Experts of a small language model.
Training: a variant of Adam for the experts, 329M tokens, 6766 steps.
Below are experts of layer 3 (counted from 0) of a mixture-of-experts language model. Rows are named router (the router's row for the expert), gate (a neuron's input weights, with its number), up (a neuron's input weights, with its number) and show model dimensions 192-287. Each number is 200 + 30 x the weight over its row's rms, rounded and kept within 0 to 999.
Before each expert's rows: a language model's description of what the expert responds to. This comes from a sample of Wikipedia text that the model never trained on.

# expert 53
What it handles: Words in plot summaries of films and shows, such as she, falls, character, plus byte pieces of Chinese titles.
router,187,187,253,192,213,176,243,234,151,199,187,222,193,160,213,246,187,234,161,215,206,219,163,177,190,187,240,205,223,157,163,167,142,230,221,245,201,204,150,239,215,215,191,194,197,202,175,181,251,186,204,182,132,160,224,214,225,237,233,200,182,208,188,157,215,194,149,173,167,153,188,169,190,196,195,158,226,178,199,193,164,182,230,190,190,171,187,174,181,176,152,199,155,248,213,222
gate0,195,208,206,200,179,219,197,228,191,224,184,200,164,186,139,249,197,217,159,200,215,185,225,213,179,188,207,185,135,201,213,255,190,227,246,167,199,194,214,141,140,191,139,260,189,207,145,194,198,233,155,236,179,203,175,120,179,221,170,233,212,235,206,190,211,249,167,195,201,199,168,165,230,178,178,149,214,199,171,183,218,224,197,213,198,206,151,149,215,214,193,208,232,212,165,230
up0,219,209,234,188,221,198,202,201,172,207,195,197,179,166,167,222,180,147,202,235,172,202,254,212,198,211,193,175,210,161,154,226,220,188,217,207,166,199,222,169,184,207,172,239,163,208,164,221,195,254,182,235,165,191,190,151,160,216,207,221,158,219,187,134,222,241,222,167,227,189,197,190,247,183,181,169,204,216,164,176,212,250,207,215,230,212,185,170,213,202,228,211,165,211,201,219
gate1,140,209,259,168,230,222,222,230,189,256,216,194,216,183,173,184,181,171,198,190,158,210,228,186,183,180,207,169,236,235,144,237,165,185,228,205,168,233,232,195,201,147,167,232,161,174,167,190,183,204,208,219,203,163,191,216,214,202,236,222,260,185,217,201,248,178,173,222,209,182,214,219,180,199,276,171,175,203,207,231,182,218,146,175,236,194,238,228,288,225,196,205,193,170,163,202
up1,207,234,201,213,261,210,191,203,194,204,192,219,164,240,162,198,130,196,175,188,152,176,203,217,217,199,222,163,199,261,230,213,180,206,230,247,176,211,168,226,245,178,209,178,156,213,188,176,231,204,254,195,209,213,231,190,194,163,235,222,199,190,195,186,270,197,140,215,169,249,204,188,200,203,210,147,195,214,218,202,192,219,188,275,214,128,177,153,205,192,172,184,193,177,175,139
gate2,182,160,221,187,143,239,180,186,265,243,181,175,199,213,214,233,172,211,174,183,174,239,146,220,202,221,240,163,225,241,196,205,234,262,231,128,195,179,181,199,148,179,256,221,189,204,167,225,238,235,157,224,218,235,221,230,251,196,237,207,171,192,223,267,177,197,193,195,233,162,198,188,224,229,233,168,202,161,245,197,212,216,185,174,221,256,196,197,204,204,247,194,201,231,266,224
up2,243,122,185,227,108,285,193,191,200,171,191,250,126,207,216,190,180,217,146,139,173,168,197,227,251,194,248,138,229,159,217,216,237,241,187,190,167,201,268,200,170,168,175,196,241,201,216,174,203,235,213,227,180,225,153,187,257,174,190,220,212,214,233,245,203,153,231,143,224,211,220,164,195,263,200,195,201,237,186,221,195,261,180,208,228,257,188,155,167,146,215,170,154,225,222,183
gate3,219,202,219,185,225,249,201,154,167,224,160,187,245,171,235,183,250,160,191,240,217,180,205,183,249,189,217,184,226,189,220,214,114,202,160,229,203,187,195,186,177,195,217,198,227,146,196,281,176,239,197,191,201,192,136,179,237,176,261,140,168,196,147,156,197,202,155,219,171,168,185,202,213,140,230,232,202,154,174,220,184,243,184,198,196,202,213,180,165,170,228,147,142,202,192,170
up3,205,226,154,199,189,170,181,211,249,176,229,228,190,252,155,146,224,228,242,194,201,184,200,205,206,199,162,218,171,266,189,200,270,191,200,186,180,177,189,157,183,175,198,230,186,213,212,193,229,203,215,178,219,240,188,176,177,209,165,223,220,210,166,186,188,181,235,194,229,227,207,205,161,235,149,215,210,181,225,186,168,162,207,175,215,217,175,234,178,191,146,217,219,167,168,175
gate4,254,155,205,187,208,157,160,160,200,226,194,191,227,263,198,184,237,251,227,205,171,217,174,204,192,182,168,168,181,206,178,208,168,268,218,209,256,163,154,162,213,222,238,216,169,198,210,175,156,149,158,224,180,209,191,177,189,236,241,207,177,227,215,181,206,202,164,183,236,189,135,243,181,167,126,217,173,223,239,192,184,248,243,228,180,125,218,177,228,230,158,172,205,151,208,194
up4,155,192,220,206,113,145,226,266,222,189,208,209,246,155,219,213,222,213,210,206,176,264,214,247,156,209,207,206,190,163,201,208,212,137,194,233,231,237,258,176,199,198,173,200,192,219,226,215,202,238,226,258,195,156,205,227,168,203,229,175,223,180,176,205,200,241,229,217,215,165,281,209,203,237,224,202,203,164,183,205,173,134,161,168,193,267,188,232,156,216,158,169,177,222,203,194

# expert 5
What it handles: Subject pronouns like they, he, it, she, plus than and of, and mid-name pieces in biographies, such as Ma-uck, La-V-ern.
router,195,227,275,186,183,200,201,214,199,200,153,129,188,177,175,216,198,219,209,140,167,194,210,171,206,195,181,241,189,199,197,232,228,183,269,206,225,192,197,151,194,201,200,217,204,168,180,198,183,213,157,246,174,188,206,212,130,213,246,200,239,199,239,225,215,238,199,240,197,138,222,212,221,179,196,230,247,219,208,192,201,233,216,183,145,150,220,208,231,160,225,198,174,162,204,187
gate0,247,195,172,202,199,250,224,193,185,186,197,214,203,263,198,179,204,186,251,226,170,200,260,228,201,152,210,192,226,183,164,158,184,177,200,182,209,251,181,184,228,219,203,215,196,150,240,207,184,206,202,196,198,212,185,182,199,195,198,195,207,202,189,209,205,219,218,235,204,252,198,203,173,170,194,221,216,210,175,225,192,190,183,197,191,194,194,148,218,211,221,216,117,149,189,195
up0,216,199,230,136,175,163,233,225,168,254,279,206,196,171,243,164,242,230,199,177,185,179,180,243,187,223,171,133,146,205,230,224,198,242,156,174,231,179,201,155,174,217,180,163,208,166,220,202,193,176,220,149,217,237,171,202,217,184,195,216,176,232,197,189,233,169,191,230,228,246,147,233,231,252,176,163,202,215,201,267,202,241,177,193,193,214,206,241,187,194,156,244,219,246,192,172
gate1,239,227,162,221,198,214,181,177,201,201,189,250,160,197,180,206,221,166,158,192,234,166,178,207,228,178,155,197,227,211,275,145,206,152,151,215,191,155,262,203,179,154,189,223,185,175,208,164,234,175,236,191,240,263,183,178,201,263,98,174,198,215,179,197,185,206,229,183,251,236,182,236,166,181,196,225,222,210,215,210,206,121,199,209,193,227,179,195,190,146,156,186,231,190,229,193
up1,183,211,169,199,307,140,212,257,216,188,157,147,187,220,237,173,257,212,215,184,188,250,138,191,179,268,181,187,177,175,186,212,175,162,184,183,274,187,190,203,177,223,201,228,211,214,252,223,166,204,227,236,155,137,234,194,204,224,180,193,200,198,166,196,232,201,193,197,181,188,212,190,170,202,201,166,181,129,200,238,226,224,174,221,224,201,256,224,202,242,177,249,202,207,163,163
gate2,203,227,178,224,174,192,226,181,241,99,184,227,191,198,216,176,237,189,190,207,197,185,198,207,204,180,188,206,189,179,262,251,127,229,206,192,184,161,203,248,186,202,167,223,184,221,187,245,141,219,174,196,168,190,204,198,174,188,153,294,210,219,181,208,202,199,251,176,190,141,217,183,184,198,203,143,191,244,235,213,239,191,171,188,243,211,166,167,174,197,169,173,232,218,237,188
up2,154,154,205,151,174,197,185,216,213,217,215,180,170,143,113,182,156,220,187,213,180,239,175,218,232,243,235,214,219,220,191,176,221,143,206,216,171,171,250,143,215,182,188,229,206,199,183,185,246,208,198,197,186,174,153,187,174,186,189,131,192,148,216,188,204,172,172,237,150,179,196,174,238,189,157,258,213,153,207,219,254,145,208,157,208,187,169,175,159,196,197,190,166,215,162,202
gate3,172,193,172,163,173,158,200,215,148,212,189,176,207,157,189,185,188,216,159,201,178,166,177,216,205,187,192,176,207,186,228,235,186,190,140,200,251,150,210,224,144,199,164,149,193,221,179,150,205,225,187,199,228,183,221,224,208,200,200,176,205,264,150,250,195,147,223,138,173,235,211,163,180,194,155,173,164,179,181,182,146,267,218,146,207,153,163,255,179,206,186,179,199,199,118,103
up3,210,180,238,178,240,152,145,244,164,212,190,169,202,221,222,226,241,163,183,188,175,179,152,226,219,175,169,239,213,245,226,239,178,180,214,154,209,185,190,223,180,209,198,198,161,171,129,208,200,230,219,234,216,141,224,212,189,193,172,153,199,220,245,186,235,170,160,235,224,155,247,161,207,144,213,155,209,171,181,141,192,223,266,182,207,161,190,230,206,220,254,201,198,191,191,180
gate4,184,198,201,194,194,210,213,216,207,225,162,179,231,156,181,212,259,167,247,152,201,162,183,164,139,182,170,209,218,174,191,205,195,227,189,192,133,217,210,151,146,225,188,202,226,218,245,195,261,168,212,236,175,193,261,192,179,221,235,206,169,168,237,242,165,189,168,186,232,175,238,171,136,222,208,180,205,251,194,171,185,215,192,189,207,182,205,217,165,199,135,205,198,208,125,173
up4,237,179,226,185,198,182,187,108,153,200,248,234,219,202,232,175,188,176,118,198,223,237,263,230,283,176,212,222,218,208,261,201,198,182,172,209,163,179,216,192,273,191,215,195,213,208,205,251,140,216,208,183,195,238,179,142,219,189,199,217,162,177,195,226,181,198,201,155,217,210,200,202,243,147,193,242,150,201,216,265,171,178,214,194,194,226,211,215,211,210,223,207,226,193,185,209

# expert 33
What it handles: Pieces inside place and person names like Wood-st-ock and Bay-sh-ore, plus 'his', 's and first names such as George and William.
router,238,206,210,227,258,154,175,202,223,191,213,192,200,218,173,213,238,228,150,192,168,177,194,176,210,197,266,199,196,225,175,165,197,202,172,195,191,189,159,261,209,200,152,218,181,178,188,175,157,173,209,218,138,212,276,216,208,244,153,155,186,165,207,191,199,161,240,183,138,210,171,211,175,179,207,156,170,188,214,188,218,185,185,212,259,155,186,229,190,219,215,203,210,210,200,227
gate0,187,182,203,197,198,215,211,180,169,206,186,205,171,202,194,165,245,232,186,210,154,171,203,231,183,187,161,186,220,158,217,214,195,233,205,184,187,238,215,181,207,261,244,248,179,213,229,222,186,180,194,163,184,153,239,188,208,182,256,203,203,230,208,199,236,164,182,251,202,228,211,208,194,188,162,178,232,197,208,160,218,195,220,228,177,200,215,175,241,178,157,208,274,179,148,205
up0,218,166,174,196,249,219,188,165,224,256,196,230,176,194,231,173,155,187,196,177,187,149,183,176,210,210,174,165,198,167,184,151,151,256,237,191,148,170,111,199,214,176,202,170,153,217,200,218,192,272,207,176,192,170,218,211,197,202,244,142,190,214,287,175,165,146,178,215,250,195,236,195,219,182,258,235,177,191,249,181,175,176,181,191,211,224,209,232,137,192,205,275,254,215,164,272
gate1,142,199,259,148,155,228,228,181,229,196,248,218,215,193,162,198,145,177,250,214,234,201,207,225,194,207,224,205,215,137,191,252,158,223,169,233,129,206,165,195,91,224,233,235,270,229,162,214,164,237,201,150,163,181,188,178,217,182,182,213,214,214,193,207,175,192,244,165,200,301,183,253,200,211,197,167,205,206,256,152,164,182,219,233,238,211,246,226,193,184,188,233,131,212,215,216
up1,211,166,164,213,211,180,199,255,225,201,208,184,172,178,246,135,237,184,223,171,142,194,203,151,195,188,168,199,139,225,151,101,200,163,184,224,207,207,222,202,215,199,170,204,146,204,226,220,199,179,258,240,255,162,180,177,211,215,167,217,198,175,169,233,263,237,213,245,165,178,227,195,195,173,222,208,139,266,141,196,214,183,153,199,173,206,199,190,252,175,187,202,259,168,200,155
gate2,159,229,166,185,186,177,227,184,219,238,215,202,230,185,227,243,193,186,242,237,211,192,196,196,200,192,189,235,224,222,196,211,166,175,230,205,285,209,198,218,189,225,264,177,186,169,245,195,217,231,180,159,221,197,203,230,172,201,158,196,205,190,199,194,216,235,200,150,228,265,206,200,205,183,191,143,160,181,192,148,161,239,184,214,239,185,194,202,130,227,170,177,163,246,228,155
up2,242,172,174,186,183,132,177,189,212,176,213,180,204,183,263,233,179,156,189,191,159,162,205,254,226,189,205,186,169,248,199,187,252,226,211,169,233,198,211,203,231,168,207,218,191,180,230,175,273,216,241,216,189,216,194,217,203,263,227,221,204,194,216,236,217,200,217,190,165,196,179,203,228,146,168,209,218,90,158,184,201,213,238,164,166,210,186,188,227,209,156,211,215,222,196,202
gate3,179,221,224,232,232,222,201,219,166,226,173,189,211,143,204,164,179,205,233,259,179,201,146,177,152,212,224,223,256,176,188,143,228,138,198,206,234,240,190,167,195,161,207,166,156,217,173,176,174,202,205,189,219,234,242,179,210,153,237,189,223,270,254,141,187,187,166,223,230,209,213,212,203,248,229,216,181,186,196,169,233,182,183,177,199,187,217,184,199,182,193,198,211,235,192,202
up3,165,237,180,193,218,166,153,214,201,238,205,239,203,138,194,278,175,235,160,251,212,160,165,191,191,186,255,230,261,191,218,235,191,158,163,226,231,205,153,163,241,267,194,203,154,182,197,178,205,228,220,157,205,226,165,207,196,217,210,157,175,232,211,174,203,197,185,174,202,161,190,205,217,238,189,174,237,258,187,199,210,214,223,218,231,250,195,220,190,172,198,245,245,257,178,180
gate4,203,197,209,259,166,256,163,210,143,209,206,184,238,179,204,179,152,203,253,188,184,254,206,199,198,170,163,182,147,181,156,152,192,210,138,251,183,129,213,168,183,185,229,195,216,191,134,157,162,171,241,205,161,204,190,196,210,209,165,210,230,176,183,180,235,196,234,237,220,242,205,161,270,190,191,228,202,202,186,166,204,180,175,223,188,199,252,206,206,171,188,209,202,217,238,159
up4,141,235,232,212,180,220,139,166,136,218,201,186,205,222,182,189,191,200,196,195,186,121,216,133,212,184,200,144,149,164,262,202,194,249,182,171,130,177,172,200,257,208,178,222,205,173,214,155,194,225,269,210,207,209,236,144,219,224,214,197,194,178,193,217,183,205,199,232,171,166,151,146,232,202,235,196,243,216,232,220,182,184,165,171,166,174,198,217,247,183,248,245,229,192,179,269